config.yaml
n_layer: 14
normalize_top_k: false
balance_bias: true
vocab_size: 2048
norm: "rmsnorm"
norm_eps: 1e-06
tie_embeddings: false
optimizer: "muon"
beta1: 0.95
batch_tokens: [32768, 65536, 131072]
train_tokens: 342400000
dataset: "wikipedia_en"
Below are experts of layer 8 (counted from 0) of a mixture-of-experts language model. Rows are named router (the router's row for the expert), gate (a neuron's input weights, with its number), up (a neuron's input weights, with its number), down (a neuron's output weights, with its number) and show model dimensions 0-159. Each number is 500 + 25 x the weight over its row's rms, rounded and kept within 0 to 999. Numbers have three digits each.
Before each expert's rows: a language model's description of what the expert responds to; "comes before" lists some tokens at least twice as common just after its tokens as in all text. This comes from a sample of Wikipedia text that the model never trained on. Tokens count by the router's weight.

# expert 27
What it handles: Raw byte fragments of Chinese, Japanese, Greek and Arabic text, plus closing quotes, braces and parentheses ending such runs.
comes before: " |", " (", "\n", ")", ",", ")\n"
router:524457434492513481480510506473498448474474474504481508508490519495454536495526554549514556507515501472495468531484488527543473527493523505517507508515526470525469491476464485518476475463469478464510509533491444482504522489469525505533535464537463507465532513470517454464497492491449514535517492533472478480498504505523475469501524485481502509493524476516501523445482533482499494504526464518490488511523514523531518505525529488498456488527506517521530498504511489525502484499463532
gate3:491495522516507519498523492512492475551482519463526528492503492508495459504460475503484511500528495557502509511513461515523514496484444505533501485433538479530494463495477493527553530495497470508505489449496538491519504503519478522504490520516478494484494469476454494463491494476507474490533481533532524514505433488482477492459537485540504527466499516512483486502464499508480494532473516491453509465522444462487512526502490483515486509482474555494499492559546526471540502511518529
up3:481534518519449450534493480480511513479474442518454509494470493474509482424489506512511547496509474461515526504519513507515506525459474532505471490527499473511487509467512497492524448497482510482479490509492529539527552497495482483527494528531507471493503454483494501489495468471502505541525551498475532507501516465528457473492485522509491532517490539499498509532473518482542512507514503471448498554483523486520504495496522531502459504503446510514482433512519526503483506487529498
down3:468525532523503487502503515517497550501502512490512538531517468487528457449474541486515471505503528517537512474494472512486522521530527534497522552507535496534522494478491476502497492536466494485498513456464499471514500502506535544501476534495477515479516489479470494484457516499489488472512491518503509500471508486479522519477510505454463508538473516456509485506494505496492469500522530522437520460463521513511521535450517557511497516568552529506476477531486479513559496519497523
gate4:490478486537474479481519501501497518461508476444492495508504475505517550491521497532500515508494519532497425511484531473551516495505548490531471470514522463487476512492449538499475456469451544466496504500502548457488475503483472434494538488506500467505520508502478492501518501503511506505532499474548483464486492485534535495532540484489485533511474507481506476490523556494529478480514517480522453514517466512506512492497478531448518482500520499515529493475485535485547487495508486
up4:519499479487491479455456498514507515501474515521480488522481482477480490517457465479527500503450517482511510504552539459485499478524501518524489535476488485509523486464527452504491507516471498498492479502519458506468517517504507503518486540492477524518482556495461518496529464468540519541489475494506459514469518502495462541551474447511482407502486516509539503486489519486521522511516497502475489504503491480487513504493533521520508556493479505488438479490535502545484514470535467
down4:485517446519532502489504524514556479496523493550520484516532478515469516470519488482526486498523524521473536515479449507496515529467473496461513481533492528515512493565503499526454508503523502469468464487497532534476461487501486470444488519533530500480508488508522495491492529510496503511488495532469502501471529492493510505444460506490507517523521483470499478511475505516489509537510499441495549503499518451497474509497498471534519510539494547512515520527513510493555526514559448
gate5:489504492534485502528512455487448481501489476523503534488479504510513446516490488494498507535536486471508479549437536508483516515503482518467477477510501465496489539492450489489427512475487478522487445507530505496496525488497446492510485495478494506504484471480505503463506508507501502521495543500461509469459483491515519473521481478545483452452514497455547478516533443485490486504482512519511506525501517412510499480520490498501480518511507489460536489492462480493467525521492501
up5:522507483504512550516520510494510488532478481477461516438542472473446477515495502570507509514504500502453525430462503520503517507504526479489481537516470472490481496531472491554470517524485452545494491486514529499513464502536480469485482485499490516534509517486497490506504505481537484539499560494487511477493436493484480527495511523503510498468534533473535506495469497514500497531496530455480491543487484510474472518494527533481475554505490524519491504502461545503505512489509482
down5:484516514494519535511527479525498476480501463542482476517517441493501459482445475519511469519495530481493513491505515511508478454502490499504492524466506533502455559499470478518473582522518496494511504462451518470528485471490499473516470471537507509519489518504493521510478453509469536496557480519485483501476495545503522493517496489488530482483507517510521495527486464481505474492519519519520489491457507506503450505507525498513471453466493516530540485532450475458543523529487523
gate6:496498456469490510512467502494524530535512479510487509487498525518483514479495515515467489495514526510484479472530476455528475538457530545478498508457491454480487487533544522508496527476538523514516489485536498503532521513525497484525484510520489538472480525508462493475433495486498488475537507502458511488460504457484463528476475468440508485487520492477494535492510449494524487510516526519538519513453521499555502544558484524461485493497508532474508492463514512526471536488484491
up6:530478504516479498519486496503489465500491471504538469473440507513525516493490492474515533526479522462489524483543471459526507508493497547453489469540521490487483496463491530506552483476466509526505510467509504503523478530536487521495500497513509515482435502518498483474494478512469495467537514482516494527547486552492480513493473505522483466494486504457488491514542476467515465502496439498465514519522501510474485554489503531502445505523493481459474484451498545481465553488491483
down6:452530519548468480519489489556551505495472512500506498462508496486504495493481543506512503521462524466517514505498473467500472523469542534531480500515448549504517519516497517526521479479475468524537522509540487456492493502511519512486533542431474513501516549486525477503517526507487517495452438506464517475480485502524499511528486472521490467527504504472510507534514472487497509504471525482516447493498431476492498524522492475515466497473527507460516507543492504498511503522486478
gate7:490526510489512489483494545476510517472564526507517524504510455514494514506462460501476559514525541507490520490474500519528466520501489467536500502476530478464520505496512523502449494481504519485421503491458518462512500519493485484530454482511548517496526513513477533491490513502488468466501507484506499510493480463476528497528507522453517464495492482507506564475488508437499483505520524488473517496476472503511511462458508492457497512519497506532511540553524540486443490483501475
up7:523503487500514550469484428483499490538526464466512493470505497485533469513524489476473475515510519465512513521512468505468584496506516514498537487523495499492492498518469493540509502519469469506509515536507527505497517476537473513510549549533493496549503490543538502498514533503473517504502490496510564480480502510527476483532513489530474499588500518530535466531494488514504480482524516495483474509490457504486534497509489519516501517487481489497456467507467524543474485474533491
down7:532480522503475494490518516524509548475487528543477519538564465535480483462487502515520523464485541521441537498499497476512528473514492478520533450529505517542510510469572554502496495484479553487520477493494511511485479492497530490492528496475536466507507466508462498494515534499495504497469504484543485524513495464536489525519502493509481492499510526492524496510448471523525475476530574512483518473506494481497481494479478508564468505500470513479486520496520508530522529509493490
gate8:463517514498527514471498486518523517491490523533511542444495484449513467519486485501500492472502476479500505529515506486525471540464496497467453499446473519457499479504487504494490489549529488498499513484458520512499489510490456521510468503502513504519476430501480506528527507549433515488466516504489513489479490517503472478468504505450505491509539460480489484450526520499514453447491525523535485507524550525533493522466488529494472504516489479490480491493488452487487503509494432
up8:511501501462518518508486500522488508505473538501513497507490490472472525528558507438489478520568506496495534491474542495522467530507464491507532520501498493496496436508515475488434509483496542498512472457483527488504557500474468502475495455509510539487462477505495511555488484498469476479496474455485487488533517520502510475531515484519499479484539493490521486442509487533490504476485522466509478489502518523527491514463532479478477478462488487453503476480528455492483446481493485
down8:485504484506482441492494525495486464486510539483470541522491497533486482519519526511486526496540475498541490476508520533494494523515537474535501528525525454461509481488491508503511474454505496533556493459496477516495480539477493505531502463451528531520530502466544514462499519481534470515452486503492516503536525475502462489497482513534507555450532488477465533475532528473540491521487526494495486514472490544515503525532497522492513483508531505495492505521561500475542493524504475
gate9:514462521488481515485558490480471474475501473479466522515482501525503514514531537577499515478519458494505499506459515520474515475511551502505477508480505526515496539530512495480468462467441470476476504523467483471504512504470553502486503495533479562491469463470479508530481494494483480501473526512503491517481502521475532497517501491471501498549526482503525529488524525521510477485477492516536555447450509503480476510534525514484515487527528466517468513534505491476473520471486535
up9:509466514490497510507498514483474496540543468437541489516493490452489498496502529458514560508495476496496493453498473494514492504500553502523499540504474490491506474542515503514506482522486480524494481524491500531510492517457532485497502443455493484493496489502519494511494514525532472542476541516463517531514504519523538526504463568472486526525495435510513472518456545478502510479478508497514558530471479487487495548494483483472508483453517501528524521492515459517530523473494502
down9:503506465515509501473488483487533499468504509525458476519498490489502544525493481509506453490499557461489486466529493473506476462521499493484504515499528485528497490445519457489489519506480499566527505478462518506477509486501483495518482539541531569466507554472526478502459485473497486510550532534529523518532466492480477507504516496479502491499499520505503512486514495487494503531513491477489546468547456488495502483475523519547435514530503496501505501568490530480506474533519465
gate10:500509494520531514502532476537505492483537509525495464485550542518519515484517505459507513465486495505524477467530527536491499506479492514497514518497484500532474496452531518510551504454468485484495485531529489470481487460515512510512478513537527572494535507509480546513460517517501472511481523502515544505462499489531459540503439470520512523490517505495503551522527461491518502472512464483457523500465510507513472524540462512472522467499463485476549507473517488502490489544526512
up10:556510506476485473508503510531550522449528479503493503535516525509524514531472502496503481498488517514485479500522508498508516537503500486500501513499480510518511538478510492487532495492530502465507510523603490485522505514499499489523557518527468530473489494484483489515509508492523517491511427502537518476512449524463457496452479474518498526476523554510513535506491514448493517518488500506454506551473488523495470494475460512556510474488454520502506528532489495495523497484466540
down10:504428482509517529532503491511510520523480517502539498535498535510511518493513472463506562483491534471505537469522486484476482472474489498510513502449532511496471427494484526506500503519478471475473472510496515507508533499489545513525544502523445491511525490499485533519493459535501489482520547488497494517445482468490510507503472493476498484504512480507512480512517478473514451526491488506506488499496524540514471512559549527514482509496544558531491464481490458493472447502487484
gate11:469539502550516486488518484528514428453503490485485472514553490515475526468504456507539548493474467499513494466480532473463485514517480481512490505510507501475493486493530495495483511509522568508492496518509498479485433527518478482538500433503501510496524510523505501456499522542522491530485532480473516490503496483492493538532518489483540526485509474521519492512501448523497535547482504514534524508473525505473484539515539525468493525520497510486534543504527518496550477497506519
up11:520499487468519536502495526474533512545481535542535505478414482471539479517501545513484460477522551509521495514510481510518500470465506529494518494490503499506537526551436538490523486501491472485522498477475504507500544485493482519499516544493498463522517485484480510513494528465486517461516480499512479497461519549503507471481479541547481489519504502462506522479516482473501469446523509500474502486509457496510517458488496449534492493493452498505479497530467500507457524501495480
down11:492530504464530473522486489567532484455496492506505564491508457534495511486523490507530504465477546501449511498511501489532467550483522487525520501498511503486556501513501510450529489521482542488488508499530456519488470510505528517517528456469536496501499507524496489508526513518515535461509490434490486538446490502480486512509495524516505528488517487470494465514477494486496509518469503480539458505499508536525460552496478489480479524508506489562548488484481542487504510476501483
gate12:504479523516542501490511509494546512515483516512471532507461507507461468472502462498522519500524447508499520513511480491529538520535502494484482522520516549493511479465447552503476506499542482508496519534530508464461492491465558505470523492471525497464501517552487512476471512445497503490498469512513488505515501484469501509484528447492486519528465521516520511486509504532451518474526500516493450510494489477527506434478508536514507508489494440488534467461530527470466490489499478
up12:512510517452497514490536502510546472487523467477491525512563483473508473482520502542523492504542486543548537526553512466501467518517458507526503545505508525468478495462514498439495460493495498471493497512495525558494515466503523471514529504479507517476508505485476505485522505536520501475466467471508453533507494523453529492512495510507461506515496499483581500518481463481467504489528486500502496493483499512532501452485481483499484505515501487463508492538533489516492537512454464
down12:474514521550527495558484529514473497518508554482511473506497497473482490481481517460480492511514486531508527475514466521498495492512534505474494547513483529506475507511523522493470490480515496475524486515494500494539552485515497497527545505509510501478511499489543545482522508458486462470536492513504480499462499477485477444466497507507494555505489480555505467457475550538535510511470489510493487440508554474480499509464479443515478495503490440522485520536490458498477510485485510
gate13:541492495482474492491507492553496533474467493527483532518531438496494488434473503525498535523508528491522511516507561480502485495531511492492483525499452506480487459563472511486502467468490506499516527480523536488504511505455503482485478546499534516509518518499541483509495473470492514549505467495491522480486533495528496542505492508515453490489506439497488469507459461514491516458502493540491471481492533478537491516519480517509499482515513501484473519524499554501439530472466518
up13:478534513483523497461448504515493488494494516525496482487468536491504482513520488474529487481534487523507485498464499536528559487529481495502509505534501478505507544520516510491522556512475482488425504492474452544497456460525477560479463489446505508483484464534475529502514492490474505500469531469509447526545510492472501503512478511507546545498498524476493526496566539490517508545520480478500529505506489502493519505494496498462496528488526520502535482506499499490518448507476519
down13:457567469485494525511491480481517464514544502455505464506507550571520502520508491486462504487507495513496534523477534511471484474520502506479514474464535471462534508458497472501457524509495488515473531521499489540551538540493489514476468518544508507520492461509431467500517514519473517495494507472463516477498536484482500503508499504495510491500474542520476524501518517504558506489513530528520539536513542488481523503509492528527502468492514497505504488456509480528508512554495490
gate14:489491474508518489474489505492498493492518495530480473476517504518471547512515491547445501521526537452528565512539503475500483469509491502522473510477500525525491517506535495490453527540493537527535508541476440420491518480516512499490545517492462504516467507488510498501454478497498497526507461459469509500530478510489526467525499515494483466552497497529528495510521509534531478535490509493494468511514522494465498491480481516560515520481503519503521504479494509467448528447498484
up14:512510496495498539441483511469518498487530482496473509505486464498534468480515438492545469503505483565500484479486510487489498525474497469461507463514498498461454494510506446465478505465490527501470508472550495510499516447539492461503524475466478511462515496489496540491516482502470490491486515558474506488462514471478494518489486486551530544495500516491482545500538544456498527478511505466520496480498479516496549518486459522448498497500516489467520498456481515490532505499504491
down14:481511487503529505446464547509478492495496524552528568513526490535481452520504485498510502481477465521470483503525519518526488524438467485477514466525472474467523496518522485482549491497485509485476523487541494511529514480500498492458498520535472507483490545472496522566530480468523493492498517511478547514476576476481466524490507497508503513493468500515523505531504465510501463472477525431515462484483491505535473478495482520478516504523496486534483489509509502520517518486520515
gate15:482459526527521510512520513523474492486466508528457542460520489492517503500491514518488514491494464537489493484531481489486514505497486510518500501470527458490470494515518509489550469485493542517478533553521518491538488531551538507546479511498517477532456531517475509477525488486508523507540478480511488474515470505518523482504517494442485511522527501546503518467535525540474514542490519510490513533504476476510442494473507518467542448570498528491536490517547483512515489494482534
up15:529495562507523552502490481535540505516467479500530496502484537456525538466485511496497459496517540484505511486503493563518466514513480532490519533506487511524495477526481485486541507511497513497503454458528495532519496479472502502465507522490483520489465504492509520446498477523493512506449508537517489512496518498536485490548466484502476536523467507454530482516562492535534509530523505492490467504450474522483518501489561507485515484486488500473532539479476518475480518491526452
down15:463517515500449551544476497486514494527542497472492452508496522529491500521482498508506521488498487474509476509494547481520498497533520483499502474495475515539485470500509495523492533484521491492497523524487506506519497512506507512538521502491491518470524537556529527497528526464522500523494485501521486497523537502464523480522501516480488502489571428476498525430437507516530488460436530512488478473495529468541465537503525486499502504517517487524512482489514507474441447490504513